From a checkpoint of a small mixture-of-experts model trained on Wikipedia: 18.5M parameters.
Below are experts of layer 7 (counted from 0) of a mixture-of-experts language model. Rows are named gate (a neuron's input weights, with its number), up (a neuron's input weights, with its number), down (a neuron's output weights, with its number) and show model dimensions 0-127. Each number is 50 + 12 x the weight over its row's rms, rounded and kept within 0 to 99.
Before each expert's rows: a language model's description of what the expert responds to; "comes before" lists some tokens at least twice as common just after its tokens as in all text. This comes from a sample of Wikipedia text that the model never trained on. Tokens count by the router's weight.

# expert 49
What it handles: Digits, dashes and short codes inside tables and statistics, such as scores, percentages, KO, QF, MF, UTC.
comes before: " |", ";", "|", "–", "0", ")"
gate2:51 55 46 51 55 46 54 58 55 59 45 56 70 33 49 42 44 49 38 46 37 48 46 42 24 66 38 51 34 55 57 53 47 55 51 57 39 53 55 43 67 50 44 61 46 33 51 29 40 54 51 74 62 53 55 76 67 22 39 55 48 41 25 43 40 59 56 60 28 38 37 57 44 36 54 51 44 37 43 55 67 57 49 48 19 62 24 58 52 62 53 51 58 43 67 67 52 52 68 48 45 56 39 52 58 33 57 43 68 62 64 55 56 33 38 62 50 63 34 41 63 46 20 46 40 81 44 76
up2:36 60 57 49 53 35 56 68 45 51 46 34 67 51 59 36 43 78 51 52 50 57 73 66 59 56 38 50 47 40 43 63 51 55 51 42 74 44 45 83 68 75 52 53 66 35 48 38 55 61 67 40 59 52 41 31 36 61 29 39 56 41 56 48 36 53 66 54 52 40 36 77 38 59 54 46 46 44 54 48 55 40 34 38 64 46 47 49 35 45 52 40 47 41 48 38 52 54 57 47 35 47 64 35 55 38 60 18 75 52 63 40 54 60 53 22 59 56 81 46 32 35 51 49 53 55 46 38
down2:52 59 59 59 62 42 39 54 48 49 28 38 54 58 47 37 44 54 48 47 46 72 56 50 55 48 45 47 69 56 28 50 30 40 44 63 41 47 26 45 62 35 68 58 54 49 54 43 45 38 36 35 47 33 43 30 50 28 66 47 76 47 60 44 46 15 64 58 29 47 40 37 40 57 50 64 38 57 52 41 57 56 63 60 36 24 35 58 41 33 63 56 57 38 69 41 48 51 32 49 42 48 70 47 42 41 36 28 56 70 62 33 47 37 58 59 61 75 45 35 48 36 66 63 62 42 65 53

# expert 50
What it handles: Conjunctions and linking words joining clauses, such as and, as, but, where, when, because, while, also had in census household statistics.
comes before: " the", " a", " he", " his", " it", " an"
gate1:65 35 36 61 50 58 29 58 62 52 28 72 42 42 56 56 44 59 58 47 56 62 53 50 51 23 57 35 67 61 49 60 47 80 58 51 44 57 44 68 69 54 51 43 58 38 27 18 65 54 36 38 60 26 41 36 40 53 54 30 51 56 62 64 55 47 53 56 41 51 59 48 40 49 49 63 59 67 49 36 68 37 38 40 49 57 59 51 49 45 42 45 54 39 69 48 55 67 76 59 64 38 57 28 65 66 54 38 52 59 49 43 37 51 39 63 49 33 39 40 47 52 17 50 40 65 37 43
up1:57 57 56 52 40 66 55 58 33 52 34 20 70 54 39 49 37 41 46 55 31 60 42 65 31 45 43 39 56 51 57 62 64 58 55 34 52 54 49 67 54 50 24 50 39 58 68 37 29 46 53 56 35 44 33 54 52 39 51 56 62 47 37 59 82 48 29 48 61 30 37 53 33 27 42 57 72 30 57 56 30 58 53 48 48 52 49 32 42 47 32 83 55 76 55 49 42 54 34 74 46 42 47 60 52 64 41 59 32 55 55 61 61 39 46 66 59 39 57 52 51 49 43 42 57 62 48 63
down1:48 55 68 59 61 64 34 52 28 51 45 48 28 68 45 66 45 07 54 64 32 56 69 46 33 57 38 34 65 43 52 46 38 54 77 48 51 68 49 57 57 45 57 41 48 47 78 65 33 55 54 60 39 60 31 33 44 19 54 49 47 74 57 43 48 46 42 34 45 60 42 44 55 60 45 74 48 48 62 47 57 38 29 55 43 56 40 48 46 48 38 42 52 59 63 44 46 46 39 62 42 54 50 48 40 58 60 52 49 56 50 67 52 45 74 35 49 51 41 43 41 51 65 36 25 32 50 63

# expert 45
What it handles: Single digits and plus or minus signs inside numbers, mostly in tables of statistics, votes, dates and measurements, such as 27.7, +1.5.
comes before: " |", "0", ".", "5", "4", "3"
gate0:67 51 51 50 37 59 45 61 63 51 26 54 27 56 51 27 63 64 54 44 62 57 44 36 42 54 49 40 58 45 43 49 38 55 70 72 35 22 51 26 29 58 60 57 53 74 67 49 64 40 63 21 47 43 28 61 49 71 38 68 37 55 28 29 41 69 57 51 45 63 58 49 45 39 61 55 68 60 39 44 35 40 43 65 55 49 40 29 51 50 43 40 69 56 36 60 57 66 45 43 54 42 45 48 71 48 59 37 41 47 57 46 55 64 54 29 66 42 64 53 42 62 42 49 54 59 56 55
up0:72 56 47 44 53 36 33 47 43 51 54 30 53 59 64 53 60 60 38 25 46 35 53 69 38 59 42 32 60 48 50 47 53 37 53 56 61 33 32 61 31 38 59 56 54 67 48 56 78 36 55 42 63 48 20 44 38 38 52 42 34 55 52 28 58 47 52 52 66 48 64 53 60 36 51 49 48 78 54 56 54 36 47 68 53 52 41 46 52 48 15 42 49 54 42 70 33 46 35 30 35 56 56 51 55 51 35 28 71 65 65 51 38 58 45 59 66 57 52 38 43 52 37 62 37 49 72 59
down0:54 38 49 33 37 52 29 48 52 45 76 67 54 44 50 37 49 72 53 41 47 49 69 38 38 61 63 57 72 48 44 53 54 57 33 45 44 41 61 86 46 59 44 49 46 55 55 63 58 80 55 40 05 73 57 44 50 48 38 84 58 71 48 42 36 55 58 55 60 60 48 30 48 59 38 62 50 67 51 28 53 56 55 25 52 42 57 53 58 55 60 37 54 52 60 59 40 56 55 49 58 41 36 60 52 50 46 58 53 33 54 48 36 45 60 48 41 63 44 73 44 44 34 49 60 63 56 49

# expert 32
What it handles: Digits and short words inside parentheses after an opening bracket, such as years (1974), (loan), (sf), (Note), plus Arabic and Japanese characters.
comes before: ")", "0", "9", "),", "2", "8"
gate1:64 49 43 32 52 35 45 45 43 42 55 38 26 56 64 38 53 31 49 62 50 59 66 51 29 40 46 38 55 55 47 48 54 34 58 40 49 48 57 60 60 47 61 47 36 40 53 52 85 70 37 57 57 36 50 37 53 61 61 66 45 46 19 46 63 65 51 32 50 26 54 55 61 39 69 69 47 76 57 47 40 53 36 58 68 52 62 44 60 40 67 60 71 43 45 45 51 55 48 55 67 63 47 60 63 34 71 29 45 39 29 62 55 41 35 43 47 40 48 47 60 79 44 41 32 46 65 52
up1:46 36 58 44 42 58 62 50 54 33 38 57 49 39 32 36 60 28 40 37 55 42 47 53 57 59 60 52 53 67 51 46 72 43 62 63 54 47 59 68 47 45 45 68 77 59 66 45 75 55 50 38 49 78 57 69 47 48 80 53 52 63 69 48 34 61 31 47 45 43 63 45 62 70 34 63 53 67 46 41 58 82 65 52 54 51 58 63 39 37 31 46 71 55 40 50 49 50 67 31 70 54 46 47 41 47 59 47 50 60 38 61 32 36 59 28 42 52 59 54 35 70 39 53 43 49 44 54
down1:46 39 47 44 48 50 33 37 51 49 42 41 38 47 36 64 71 45 60 64 29 59 67 64 62 49 39 61 36 39 45 42 42 33 49 53 60 13 62 53 54 57 45 55 19 64 20 61 53 52 50 32 53 37 57 47 49 59 67 56 57 47 51 55 33 50 36 39 45 62 49 37 41 51 74 44 44 55 48 46 33 51 43 64 63 39 42 52 53 65 49 48 47 47 43 67 46 35 63 59 39 33 62 42 46 60 46 38 37 13 20 62 76 64 47 61 70 40 51 58 67 53 58 58 44 43 49 44